python train.py --normalize_top_k=false --shared_expert_gate=true --init_std_router=0.0189 --vocab_size=8192 --norm="layernorm" --norm_place="pre" --lr_head=0.0077 --warmup_steps=200 --batch_tokens=32768
Below are experts of layer 6 (counted from 0) of a mixture-of-experts language model. Rows are named router (the router's row for the expert), up (a neuron's input weights, with its number), down (a neuron's output weights, with its number) and show model dimensions 0-127. Each number is 128 + 32 x the weight over its row's rms, rounded and kept within 0 to 255. Numbers have three digits each.
Before each expert's rows: "raises" lists some tokens whose logits its average output raises strongly, later layers aside; "gets" lists some tokens that make up at least twice as much of what it gets as of all text. This comes from a sample of Wikipedia text that the model never trained on. Tokens count by the router's weight.

# expert 7
raises: " and", " was", " in"
gets: "\n", "-", " ", " States", " Party", "O"
router:186094152101167119066190124151181147112165154213126126123137156145129148086088200140118129080124146123145115116139121145132064104110036145157123135107151133105087125147094104132124104107175177064084092122107166140172076154114104106140112149084150122150159114154160201180124108157107102130151114129120126158155102078071123142116083105135082073139159147089174133136137134121090135088196
up25:137070139122165106157199115100163125105087148158104156057129157136133130143140075177135080100121121143131150169121120076147055124157098121120157124118151156094113080117132128090136143121174114063106096097166135140008112162071112134133113094120121151112165169122103164104107121192155104123099135116160176113105135151160087161142073138138031104114163123104122089102112136185096114111093
down25:086132121119100189199062093111104125133130162100110129175149129098137127160084131153138083080137120087170154088103144129165131132116114142107137139146096170156138106148163145131173130153122039209119086085156144138146096116071080101094131102161151187076123104094136122143146160151155119153182154132122100082157090101107130098161181137101150155087107160086110076196128106136102058072116
up26:138114112104171108130139112182127191099123082098104152139154137194154131126136094149143117126059114074092149155134118119185118106161128094142112136093109147085085102160121133143116154117086168159110064147149142185144096084104120130155106107120133148187057108114091071190175156127159136136110129099078149094137120125069151153118148188117083128100133190154110098126208082200179148158101
down26:044081125125093083144167149124156115126191116126139171138136159181124091114126086057139119117104095143127123172092105174064155126115156099118104185160131112152132097115101126055126104190159128137123134088090149164122183144122159096130162073189039086138189160143111074184102145089123112184124125136121106103133118132121099086137139080140161113123134068165097129102116114180112136120148
up27:106160081143144131072140132113107133095167157100109147149103158122154154090144201181080155165157117129097071090090162087126060150153108182106118155151096088116142093132125087154102100172139095129110176118124137181085159191117114138101105076139090159110115096124114119095084149138106138105141128135071094085159117115068155120077111186134149104152107147107070217109179170126074105116106
down27:114119181096111120198178152176133079115133145196154123122147126173089128117215158121109116110146162124095122136095089121160049157130171137123094114147096099090137118102101136153175072129174117069162136124165141110138119085147111139126086186128140133182159151138095105108124170134142144116079080065030150143123109079111140091113084150127125100150087131139141149055131141115130109081077
up28:135149078143124134089145128179104097137164066130145168160132116110125078146156086089100086163125086101108077110082143116128126132109142181192079118152097143215136112215088121163146081136087126143091159125132145118138112052099071157145133100170151092149164158159131160128127193156184149098125144142102137170129123047119181119101113101164117149135095183138101136082139119144105114177131
down28:146163087121159111098110154122068114127133153121163117163162150143135098096094165072118084120116206160076127110164140150139132091159140128108083118118170127128154192054130140192098143133077147136181132081066134168191132126088140131088118106096153082117093131105105145101113096166136132177133107205109127085110126133128104071132195209064149115186119129153102125110099086137132130151110
up29:103182126159156153126114160156170116147168172150074116155142072167085149103126153096077122143138134086093143066151111156156076134168104131154136140144164147111154087194139091131082161095159159094092145139124080157142171190118133154142090175134132087082156098182091130097194173168071144134186135095037127118147104129136121158150124124129118088174159141137140168140088195156146138115121
down29:145170193102112160116128129099097109114111145089101161109115127168146142094099140125078124154171098136038122139115076100139106171170079167116119106157152164147135109111103149132154149133070177203150166103145108116155155104090139119165099094127174117111135111231114131116158160151124116176158148105091110167148132086172120180165151130065081146148194131115162088119080174096128184130086
up30:112144155132156147146172113189115152080121116185122118134132114126151108102084116127212108081147125084165126096100103175138080139149126061160113156133072144120095126137118127109120110145145091095109088152148148168166179147167114081161132144195114069123178198157136096102156132162119043147137124140148133177139034157127161116126080141115122096110150049144097160165073098139118130097126
down30:150110136171133154115095119076115120110100143103130091103136147139129158158083091147170075127202149196170063079141120173137092145088132106099188097126116074115104043085125118173106117123120122080122138188132151132083117144176156121110132159181100094154075114146144167127113101150075152112135132143105168166121107106178146135135196149176118198186138184144118097078154091112113134137114
up31:117084109150112113122118079140157137129142142093127067093114148092139133084140178092097125109128086069129126129153123125180122142182110119128111194086087175099152138178160131143137135134094144098148124115094122202118119113080105087103128127034143180159094085108127136091154157171116156121136176128139178157154144168088117080097148103085132128133175163120100248106172143109145135190094
down31:082161073196105137151135133127171143173174158037191136136149147177084160137139068160142120138115176121133160119125087087140102146137104140120135140103124109165106114114092135106106153109168069142125092121073133168102111167162092182179089124144182135160183122140108105070119124082095090157202083156185125138141113184120106126157102067103141142063144113152150109147174104116108118110138
up32:224112105154155123087206135153142149101170115170131075122099132124091177088123124070124131145122105108111154081098126172131110128116157111123129119078154088126111119084175101093140110150132178126088135161120143149134027131110186155101124149090103119171138136096109119194195100175181175101146140167130162152166144133107166115164078149140047132156122163125161136133081135121120106180125
down32:128101150125120103133072143125063192119161113146110173080111166093150166159151145123105106103134075104166131141145134127142193159176149101094188119099099094111100101159148149125108091144134127135103121105176091128126066198099108164162161094140076147154134136111110104093173152179113127148136167117152146156135132151181043070105158137155038148168056130138119079128154184140142120133167
up33:123100096211136099136206155161168135112136091128117045125139155159103131138090131121121156148111113075126092174084157114164161111136117082166146107077138120121128089143118106140142114128166141124120107191159160135153169049096136092105125106119167125110105082176153102114187147167132163134108111129134066106187117062172141104111072065147164084106134138113174172159151142130167073080134
down33:150103131073139114130143143204154130103149102176164154117157192095105129139103117193108222114127101158079125152177129083142137146080089081114161124124198129150124123138103132178087137109129131164128101172120173143098099119100091182178129158080204165070150135070088106103159102107144129095108140127114103086122151165155128098176163131138148129151075144125116088146140100064172136117083
up34:126138143134149186122115093103191141108081151136200068165173115141154148121089097162107197144057139121099127120089115098122125131120144106150114190205157138104160136147097132079180153134160158114130095168139184139119127138098186146129202106143148095054118140158164146081097133126171150121161112178138108096160105126098089118103173185112177134143142138055089143145163126096097143155148
down34:153096132130177149104111096121166090134106180192153097206153128142148139123095064117144173091051159134079160147079119141096126130134129093117141123116113091124150155079114140155151155146114085138148166087099154095138088120119085141136130148195138157147103202149163110105141162100157131168144073191173096186147118185104160107179095158157081069116097125164143141186149145149105149118082
up35:140132122188156199083141120104066132116092135149137147112149085143120138093103079099160140113132179124143132129172121163102106082042093135141131097111102149161153114159126130139150154173125138113100098123085184102152078138101098159173100140067086112126107104192139164130113092126137107086187140162128130137095045096111131160051140191156148118115166140132127195105162129166148071098069
down35:128170178106160140158149191138151157151135113124116182123069101166175106147216106186156145108120220147118091110178095191088087117112130138169118169144173078198145108184105155137129125092180132152150115125129109084102147123153082153128104124178177110138090213128122131125106132125117129133126125092120151136111143103109105178115148113132114153139087055141134092129107100111176175174113
up36:145118084118122129098221090133105098131100134102127132041120125139160088080163147170120141109134147140170144100123177149143144128093140127169199129134146107078141132167133152123130144185103159124102125040035148123113143104119080128133126182127145095122118130112113148109155186107157154086142116119069164133139089145051135115109137244123094165112099088136101144149141089124105135173118
down36:120068089133093133045177127100086155130126122178161109126139116075138143131138147095149175095102136196114099138116119154132132118117142122077086147119146041149132125051086165123117147121132139089107129100113113160109165105131136111105183171090107073067136077144117172086114113131054150149146090137190087157128132103094115097153179101124107163119112155114095108148038110113130124104059

# expert 5
raises: "ly", "le", "c", "ular"
gets: "s", "h", "l", "b", "i", "k"
router:140116142079130152102127102185148118141188159087169082182086163136102116135132078118154062160175120138155150108085078085146119151131142168140089133104183134124192126124107107123122119136144148112083152148126118175143154160061165129072098114148099134108140094116110082171115104151184127168066074092102133095134109121160099127129134162148176148064153182102145092085140193167161161196101
up19:039161084143072176141087097141168112139145135110161077132147108077141096158160080075152101123201119119162172094145112178158142124119157159135149134144121111100158093094144087093071166149136139165063140165146121066121148165092156112138161127130142089181121157161102098102152076100113148123103079117155115107135129146091142152174096142130197169136169145106211093110125165149170160125125
down19:096115115218138126137156048094149146129111167139113121103118174149126106123064177150055114149075125140125085139091137126122163156113140111051127091123123152138135130131081106162132144158049135063123084115146113159112143148133197166068131168153178139052191104122083102168120144140111126180139129131131100168135133130199131162148149137090118137088171156117100070122136120162121112148092
up20:072111174089090151107202138127192163139125069117119090171137161113128167197134093134139112138152110144128168093116132111141094190106139138148134117143187125151161164147132095146118134124139110121105128150127141103093214114088136100134093099129164174065129115069127119100128119053132147198135168113137122134122133133097113183086069205144137121151098135076162099177131092165209130111124
down20:111158061095158153078093142173072125107151180186123096146170117132067069145145101116122104150106155147136142131096078128117189123140129140157138194094133141139131115105034114178101174109109147148068125156113099171160173141168131107102080119113118151120131091103149076142128154173118149090144107064109151077146152188139123061128155108093095123150120119086140102154108118148189128164069
up21:171092117143128165195114157156119164114185095127163117176113128114125150152135135127142135132160068115133082138131185120167097088130149070124084129090054147137125179125142105122137123117111110089121110112129153129144185139126152178054147127127164118093116109093078055171124171195129087093143157165156185106153132138119110197098100190126117120143086122078102131044204118135115111115148
down21:047162097164152140032110148110143139074128132132120099181129125121114178132167049131094094176167152131140132123094199141127093117166141160123108114086123125088102145077100131141183104105111164162069130146155152123146092135086086142128067120075156143167156151174126100175139161149135139097103143159134079118095159138133112078136124096154078171182092136157124142132138100190141064133092
up22:060137153151061149105127136117152155125133144102101100199104090137110083138117171184141112179115049134105144102088074097199096090139138126126122136118083096125139126138139131176108156109152095106102137094120169145206117129121144136081116081187114122169155121097124134148179191113137152140086161152129132105095164076158124129158095142091129176100173150124180110130228132089144122135183
down22:100149187087133141109136111119122122130132156122078101141120112166109163110112151113137082081091194108111127149086200143108120120153110159127105145112064157106110082143126135171163179083086081136042147142166133168131149148157090101092133078073165173126157097135081120130096108064167142127127125070166095126186123083086106116140151042179098110091093084084126138172124125100100148112139
up23:105098104086115101133156052193104133197102122125162157100133181170171183142095086169119126137135104086084113099118139124132162097108101131187167131211166150142129127146135153093192127139076094119092100083110107091116138128078144155094074114101118128127126071138076165166161128110117098160124071092158127080147127187097117174160092117115146085141123152126087140092096160157108196141136
down23:139161123137103092180128123072158141112088141160104187184140069115079096160137203116102200059137148118140124144097073105170143151167151190074069115105070070157113153125126085128156140132117116068116156126102141190109112095142097069080122101110130098151114153176130141162132102062111090098115200196153135113133145102107115096121127105130118153113138118143133112099149088156141098119111
up24:110177119027186089140131107114150142157139131098149127136164072129080144105146095107089163164190135124138098182107132137141089135130124163165165125143144134116163108115166099082160167152122149149168113161125118200155102150042148096137174223095138086089164150147178064099116185153149095108127151130072149105090118163144149114141099145152131070116095114164132147090093146150142110138134
down24:115081098135150164140146124139120099083173154154174163102140113193204154109166172168119075114079080097099168122116111142110162133112172110149149075082147128076096140186097175107129075113118121065121123122097089098144120137128121121158129113136126110171105123126083164138125113094108082139125124078102101123166161182185146186167115047116121070173158138129129177145186078156097099141105
up25:132097132116107137159138101130095142127111102130233097114089154172116127121152094109148174118126108144108100159154148102109135134162109130139119177153140123078075081195073060091123157108184120108128090103108100138159153109137102110101102123173120210114181114092153086208109107118186139140179040132089137140146100152170166117104115110124159160166089142122126112125118133104109210078117
down25:045080164153154136154121129152177104197212171097127095099080073131071149137103131156153123131102176116138111077115122099081133127121167134158141171069138160172132115145126121176123128137133119112085175097113188178174146143134133144077160118135174156152117062125107115181180140167103167112121089123138123068050132136153103110149131139175122113121164117089113095146135082118166082142136
up26:129144093115130147104143152137181079129168167154177112126095168145183119136108126169095144143144075151192130134143112112105094150116083154098082136165162160094101113088169093155113156173155119165126113072100151147112143084137112105113145159135168091050125119078092105118107086157103133188157096128126184119146181146182042117098127104130110053121148139062064099113121098140134174178141
down26:168109110149098137150150159119128177138150089100106117194178125114148136101136085115142143098105176174112133084151108109155156138152156089125111205140123113168145064113144134112123154088169146127114194153144170158101064071147117074165112163189114129140082216180131116062159114133107134099103089123125131082176109182101186141121136102134052101089105174140153131134169132161109155101121
up27:128162126146141165137166148135106114158108144158137101083121216087060071138131177076124109149080097066074145098144169161107122184136169164173126121130149156061101099113114081098077098184116118159149120100095118114124104098102171160089167171194117111093141119059132114123171082189123113205107142149090163139164137123138127163124132123118153078132123153156129131109150092130124136153073
down27:106132128096175189082102127178132135097126110119124106214132129074162154141176147151120136079106183108167144142153080137114137123176043128099114210078192109127023160125153100155102126179147140152144145066083106109149106168145157102113200097131114090121087119131178108094129117158099138108169135106116117131188147133135112114118118111113135154123121136083099093088112084108118140156118
up28:127110125064123201151095147134133100150116115124131077144130151123164160108117127076082166130171149137107173062120121093159161107087152142124118130054081121106183116103126115114103162155091144110075097157112146139157171165156138145115125182084162148046135127124144136152096113170135080140139137064073211216100121148147115074125115141109123108108117149115106124072188167144087178129117
down28:096130138070075105082116122103103135144115077125135133115145128077152111155060173182155153066087119134128080179084084072087148157157195138138158145091113131155147125079128103137085108136145113162082178170148156157105091189101142162170133107172145131127124125141134073163125143163102134101171110144150178116126140156081155074119073125087124033172128146138133159110131152181095090109133
up29:140137086125077172084102104152178113139118091105133132080175196109140178104151104130102053111144078113132176193088072142185167096115136143110119135143101141158129149145179123127106112157121191146107081108183164148138139175125150134081160084128209120130100089197127134123095113134146128092141118139123072138131081163122147109123173094125181068118122166084156121076100122097129102161174
down29:138169116038103211141159107150148083202140104121139148107122142134172128117134151152203110146112181119146107159120167141087142158059117124137144102086159143131150130182165108144138052099119066196149154141144124115115161154140155168131120057140125098117128113109074097098173091158085163108179082082127141124132095115171095128171149116185139110146094136078133099162110143122143160125178
up30:086142128105104133071128080153119079072125112100129155147180149071130126117065158157088122117123077116129165108105181072171042141076153172127090144139172125134161109180104142156086140125188140098109117113131119101107173164142132110156205106110143135181104090120111096111136095051127122148109122122152106100161111071072205143113130166097146099086112183083152112147117161126128131157132
down30:128137188138132100098094135197147127118136073161095137152128167104068155149178117112111090119138185128120188132112146136118095157088185144152144136071161140151114138032066127175104174121084116089138094144138121140144096128156189145128088151102127140128168157141115146099070094185112078123115104152137140073112147112091084139065149141128097162097112084169194143171152161109171175143106

# expert 6
raises: "ure", "ures", "\n", "as", "ady", "ed"
gets: ",", " and", ".", "-", "\n", ":"
router:125109146147112106161103120131140120009144101066107124137140137110150070114138166142164148118093090119132150130131164255144196124120162091123141133148197121106140098155181148111126133146132111142131082104129176133044154139114125139092115131094134074098076090093119100126130140124096129111133139127115109109143115121117173069166106169103143175158183140123168083091158121163193122105146
up25:119135150166096139132127129123147142152139124170128111144155155052138209178128137177105094101135107110113148117180122114176144126132205124137189112204152088068160146162106109062071116119128093161147103166148140089069102087104113113168113154081098127148173168099088167128162119151101191138094165122135151149108067118161128098153086116129130124153177201122133148125087120133168075112092
down25:104157082152089178117111097117166136129089175099090110150147082084080086122176159118115069112132182192166172174117124073102153140144137107122114153142091157106127147104081087123099100061186149150160108068099142188106050086126129149135156128083130157088092118103169144138159089138093087136162193130110146149106133152128130151189165120101167162105165107121120151168160165175122118120093
up26:143168109120067080112172130067145150163092121170080120101141150109096115109104100107127178112099156140185121164108187163151160148118133112131150109129172172125169124166127127117192128092154117170118099128138145069040119121072130168099069090119084117150161147120186132076126159098112123162161157106115161126135174159172158100187126139198138144079081151150065118184137127141107165159138
down26:081112114104145139134117110146157171073188099116138208116116146128117142101111166206120130139179075220083087070155062138153079100118150164090123164102141103105143133104132054151113143148136114125111135146098152126149102205143172147206161120103184116094100120044099140135118107148139123112130124109147154091114136158103123119104076093141142097151106089119156157117142156161193137118135
up27:108145155137096132089085136092131144100178078149109117091168086140118126135185135129165140163153079141139205202156113132127118153164142093125129142100121168074187092118162172093132109169116087101133179134123156128094152170138180128109116143098107101158114152161138080116144162202119072156080122094107172141151132159097053057128131106097131091128080110122126205178149140136171141136077
down27:148191166144091100065153178065144124136071069141174144147113149172135114159137107077135088131148165136093106204122130143169145104070129081189119175143161124122073099176114166131131114107148163109168126111131156124124094169151085097111193119120166089141161135136104163133124105153099122126194124140133086046152168073123111142125162122072113102037110143110127114134104116116140108115163
up28:125171081166104116161122100118120094066138082044116085159141103099119077156165173096121194151098066122164118152146151121141164125131197151109171116156160148108156090156123157072106080076160123100120086140111144035125145101105095125088124192054151082112117134104144149112148086141120124108105149117163151123126097129195135132125112142091128100129185179101121086118170149118163099128093
down28:138107159067152109113118141130140160144109191167161145074135119155171136143123110104160057153156148137071164139122102124084175079144126120127113106045178086138083155158139105099134148151106099121135176177117102184158113141081150132176188084194150161128116126115083127130135075092153161129136124120073096111108144108074179101064146127168171107105058076140182125126097136144160151125104
up29:157114191117140052147100138192137159063145080173132146079130102130170119126144152121106144123125082164151145155171079117121104132148124111141107116129091127131097107088156115140130180165091129150138130109168132158078085128159178092080172159088130174115049088112129180081099140137101136117080154123137058149122108129090190120108119078094147102113126121178098165072112119074156149173061
down29:092173106139097159122118134102157116102121067066141188100142098103092108109153071177158117120075163170109116095160113151128103098102125087119126153129118044135126116123111067159151145125113103091108088184053168133128099147181128175139167204099174111137139177086162129146106146162149088126154080099072114135105063138078189102123097131104136108124108155091189170159132145128135127137144
up30:149130129138083074110163171077115184154043147153154154118146133095121116156157117103111154116166073126147138152128131142123179082074166077131113085147150120084068146082168094125140172137118124138163120118099151144072202108187155166179123103168072099122129118159123105139082154104160144115118129185135110207148126132061081146152131101108086147134099100170106127131080113099109080179150
down30:113123148119130120153144150160116041161152153105119064092107096103145135097142149100165126152143146166111085095096173110123154155214161177087153114116075100096156154149086140099125125174144072097093112130174127083077143127097123141082112100078140166115109162140137152122141107051092121136093084128114131101138135134113125122144096126159149120156175205078160153071192181147139172082189
up31:149154133099156156101111104184122116135175031137125162093148119119124186164173114163113107141134124103126192142149132131038076153121234122088094127165131172083097130127151121088065111185089116117073129125113152129143137146105146175154128128207202157103134108148106159118146143076120112083161097117111094161162145120118130135132130127144188073144154142140117107070114110124168120121113
down31:143117059152113143144101147121069111119070111164095106111159101091132136095114074084139105121098136070115137097100135100120159094179104070118172158145089179140151149141127183099127102093118099163150093132108081212155147129095075088103114041106076083166170090124130072092115119125152111114146183101144090157135184115123124102109112141078176127151110112099101088140153110110091101071156
up32:134141151109117042092082139136095136110088086086124144097168099143090141138145124107120163063121099147127118130093169154059125101105177146132165137124161136085130077192168199160117146169161151089102091126137139100105141155084125171091108125112103127140155088164152150125105168074153120120086185112110193094088202109127141094155070113148186146139159122078133097143145078084160139091153
down32:137133071109092127098179160113111174146113150185130092144107118135164126071136149102145118178090092062162163101166140110147109143180124098107098120131146125149133163078087135098194088100125100134134114138144133112124182049132133143158153126142154094137130179112093117145157091155096151153129068083166101115148079122117133147064225178070159122124100092072110120157103158113073114187102
up33:121110157181174091164166120121094128119142087111147035163127148163142136146125079147162105092156118140110096129140087134130110197151155097085148065102209197143153205110181077148093152185139149140095084190144094130096135099148155120125120126135084141117085119114172139135127124131154138110134088150173125086066188108114083116158068104116142092076149102115114097121121153154159137156142
down33:089136091125088079166134167166139126091215104130157125103136141158121080085184084131172113106162173121115119112132092144109121173100157099141176135123169172114169169083042137134143155106145157086129153114108132157146196130192184137103150139161121139117106089101141074180186179131104107136164091130116112109130126124144127152086112152152143113119102107100108140172146192132106157218077
up34:193137063128150154120191098101115075163136086151111170099135195108157115183139124144103138055149146147164120149118106099136121122125131162136142107147143104140104058196159140113092102130153053212061136115115123220089156079127142126152167110134140120118126150122136099085142166100138125166219130153134088116120092079149138101120147154094073120150178136098089121118112152131127143137115
down34:166111077115095167096191063142084121165166159112135136193093173132119108182102089089146182099140164152139121145103128108116119131135131105173169134134150043121172079100047128179109087126137116114074160073069124110136114174095112172103090145105087165148091153172091136140128163198104089162132135175138131100124128154109092106129107149140162132131126162072111117121092182149095100128142
up35:145132099159130150105111133184129185168138103056177119075146139084138093072172103102144153085141139115135088098177136096095112165120106148121151117126144097139113078085114158127083169104133056170124087148094143110072091135112125109193117163134150113142091134148107143146159112091028160087148085130157139149095142137152062167088144155192118135108116135110114182155194124094142144080171
down35:154110098146071139144120165130070195114117110114111076110179136087107093138172090126086107098112130137090074077186100097201156193151128161132152130140067055137142101055121137143104106075169129162162129118127151121068078178155108149140139175105150101152148148152168147120158122158081137120108120091134185144095139085156116124146162124174114141153090083149132151157166108129165062155137
up36:172147212132180131106140124133088124078170085150113102191091108149111177177132136141098184136086109179113182202099124167099152061134137139162187123135115197142152153138148120187146166106096111088121128138138140162096115106096089151136102154108111158114100113060110120103159105122160158179211115191095112112127101116074095110144131120122096137062121129157108117139154095113164106118146
down36:135122129136080151148190127130101249133120089156137136171130070215129152188150106102131148138110119183121113184144117128151096173167173146140120149120121092150126107144142120137103113148092194103150161137204121178091109088100135096125065079150114144153107152146140117118137097153178075076112156136134163125135127118124147099061107103155073115156118101163145166171139064098145161113138

# expert 1
raises: "\n", " been", "aps", " Location"
gets: " |", "|", " the", " a", ";", " The"
router:116098133177137091156094157098098178130124155160147131153159100123126159136113130159080077163188107114164139124096073193108165105096135102141081086165070112095133141099128149128112175165141081166145124103129149178102152089149046151159150154117167117160146054112159135130096160139121120146126129199145112194131135100149122177160121086116131196095182110103108157147116081108104141221111
up25:148079173170190108110190147119075126167177125127109121070109154186160140116196117104135161070119104135127104045129173091106074066139115106127082134169108095115140125110120188158092158104156166157122106126126110110132148146119162176079136077143134114120161126146140117128118145098136107159142114149100131164163118165077155063103100129109128180069147170099114185143082133175153172184114
down25:140224137115195150191134182151129137130142114123129153105172140155134109151140135127128163130100148162115097109100082100078144103091149183127156104131113168187132121161125178109100140121171100189185100142136109156155155132127104148082088146183164118137148143162196115140096125153153114118086107126092076092150088163160142082092137120092147137104043155108153148139115085049184099082157
up26:157124121107125120151102144093100194129152118112093171059135178126091162116110155171162096187132128136095177183138204195173100131099138123143105074129135134100106161080069116108102165129106183148130094113179143110096166166135149109122095124135118155100116066162107106153167067194134191098115155103088186143134109059096163145130149113118140114160099116107159140139117103169145157175082
down26:124158152130137116115157100086119076208108108121150109144185186173112146108166117153089119088108131095151109077095189097132170110198077102106170156104162155180123118078156121133119139100162106129107085173092193124099125133105112102096128098115046111177113145111133118160133126157116052107132125144193172095125124136057182110146146119119056119095104132092115133134161130097114177095119
up27:099163127134133159180101123074159185166174117117126099153122081116096160079177092115161145093105074129119142211081132139173140129149137129136150125135121095074107133139134185142169151161102126095087120116159096103092109161146150123142145153024084106140148071136140126122156151165180089129098131196136175084191116147082128074122120127151137165154118105096122105139077108081140139208124
down27:110072129125135165146061211117170117140098142095165118123136119103130117157156172124115127123134071169074151169099152112135154090148118091148099171135108164122111188207148129124144135125087139129145148133134090131080174106085146195145101083097095097163116180081141149146142203079172167178105106120083061124096155115174112119119140171175174153120153155119121120111140171157168116069157
up28:076153110106137146070118083143150124132150170115113144153144074129175088091131142107200145097200059097125115126119147120068123136155166135118124191142123082120129167187151142083088157157172156147126142071204127088089075140105072119111113084103151136121189106094119116109116152108075149129147140087119096050065115151127158129067096122131162138086145128115118108126142052141140136132118
down28:177113124093071142138166135125171144119121075110081069168165124119121159141152087126110138151175108131098088195108182177122123080142130114093103137150114142156106079157149158127087099151133098134170149055162170118128075147165088141204118173110144111142084150150071137123096148145121082155160161136088113106174071125168058096109176171129133156131124186113159120125098112150143054119093
up29:110109122136179121141105137106144150155159115200121191105138091138062193212148073109154187134143076105131096111135155153137163143135095087128121133123057130136083104135142139115121179154122132165068187123119130098105149167122145176087054133134151166072133114104159121150118071150120104183145053076129130108078099116147180160183135096164166094159145133113115106127127105134115097157109
down29:124121116098139109134142130135100151175091135197049143061132127160109129105222112057087153184143178135078124106132101155140060186125126109109150099099125142109130125053122120137162136155143149086136171125111116085093151136125092166134127125093121164103088171131145174113168086127188073134152179133135118133102088169155109085151147163131090180096085136127142095141196118168131171122104
up30:127143072089169168110168123159085205157106123119114145130140096157108113150124133069113109099081128176067118120104176146157096173131178124123137114177159142109149142148124155104183098123097135131160117140150149130077158112146146128129163100135076139095082147141160130085192132117147026137142109140082109083159090125041151087048112159136118080142107129085151140123073083083125109163127
down30:178098164128167181141178083135129119130106139086117102127118153168136086118101087076173139123042059150140111121147128111155140200161142146147123091183095180204165097139119101167132122129139131082070131148069128120152121127163156114107088080169137127171130159148165133108172131078125120150133126114160151092153070193091129136133123083144110140113075158194108133165087161135124120196120
up31:168137178154170061059094169112130092134154137130128148076179122091103118194116138187105081101129137167167137181096129157127114153139096193150087080147150126159144107154111128123179131171137140147125152097112168134155151158158146139154071061195085128119139170121110138050114078141092148132101044180112121147114082158133135125153132098122159104097108104148101089146078130117176157104112
down31:125140117126179056063125120100152133135167174146158121150098127108144152131147052141133097115172173133074195111189157122134082200146145146173168142131111064155117118188118178089119142149118119200109192127142118199132143142128105067179114063109121111068105114159140096116122151103131101135151117162157137150142129189102091102104140111141153123088085123103116129129117169149172087087102
up32:113105089122085133180123135159111145109183204072082152074199183131125185132153106098085118145198163132168042142176131128107108119162137094140148107122151116114140096124153141144146148184147119178123111113078115127098146117081105122135141168082161166056140100129137167190106109163100126099129131110171122108094149105154139168105104183117103143122095096091079174103159083062123122122129
down32:111121099138148166176114102152108148093124193181136105156117180116102104100129118144139118130140125062083094085160102061144163110170146147110115149152115129143132120125111095166113113160118145149151125133023107133088056146161120115150129161111145102139125103102113125097140108068119155114161168018144150131082109172083149164157098158051143154174209137183092137108126134094096119138095
up33:104120116128138130124189141096166137110099135167126134084108203099079128087100095075203094182119069116154200164082122123142106116120112119101132112087074095160168082196114121159127066101150140182102125099176139134099169111128124131057092149115116089188190120132144115074133151173156161126142128140177112126133172099105160142161127129141134099127148064106189156120127113141172130170132
down33:163141133107184065184117121108121085155119131147131131108158111141175112189138122151131109083156200104120149148083083160125125143166093139134126146128107131128149155192073141103103124108141123110137170127114106090036085128108193069089177145100121133117104148122096055146128151078167125075133122128109150143126125131144140121152151165204090094216077114128127104091128084117113101162058
up34:115177152158132092142127128112171077095089104150129145129082174146123127146121121138128127096165105116135135144159097099090151047148064197149106109125097130112149154117199154093132139160160067149143161084157108147082160119158126111146137170117122081148127148126176133089167200111070099139091213109085130091115086097141137122151101134179012180156116146125135145131143130140145150154087
down34:115169068157102143113114155145207102132100139162158163151076121118149110146052121132157128183084141143109147053096113136149125091117097109159173079114096101103133157116154128109152171129087136129140147119141056108133112113101132111175062094200099217155151085136127122157109157163132103157162088121115131131113180121109118101080136147130105140081083154094026134121088117155103124145171
up35:127150085149127161136211117108133135155171141151169143107150127102089088212156155133078091095161143183197139149132201142135144083125098091079141101115128132158104132155146117118102172118076116111144167147120115033101110093163134128106188146084125140147134055119147144156091103196116081174117125142165142119092091080096099117163183090132157122171080133124119072118126146124111156122118
down35:131081169120129144142141199144128127170178155134088142160162062182131131156193174166105094068127159159107176101124143159123135029118091128109110124124070126116143208119103135157080225133103081131153141100133105104148119142147122082160125140086137120122131107091192104129061084070099133118085100132123161109124143135147161141130134171115135120107088156121111124159089126158077156165142
up36:121184114160176081089110127120127088082104118064119148111227131125105187123087117125117163146135090190133189160119160180108134053121177099149139092119057134128118113137117155141129196128132080140105110079112141141123107130128174095112120091137156130104161104102098179114101141122081101101085117104058092161094140179139121129092163118171120116195116129149092122159165148175134179126098
down36:091141196096104098142118103146146148086065099117071099144100142158150134158102125103077125161182141061113130200154128128121179152123166133126147114106103080126095098152137159141140128103094058133100139097151114172128109183126113116079142111094155085134073145162042177061093120155150115162110070121166103115158120117150151174102099085143152159128089148098179086163164140128144061118152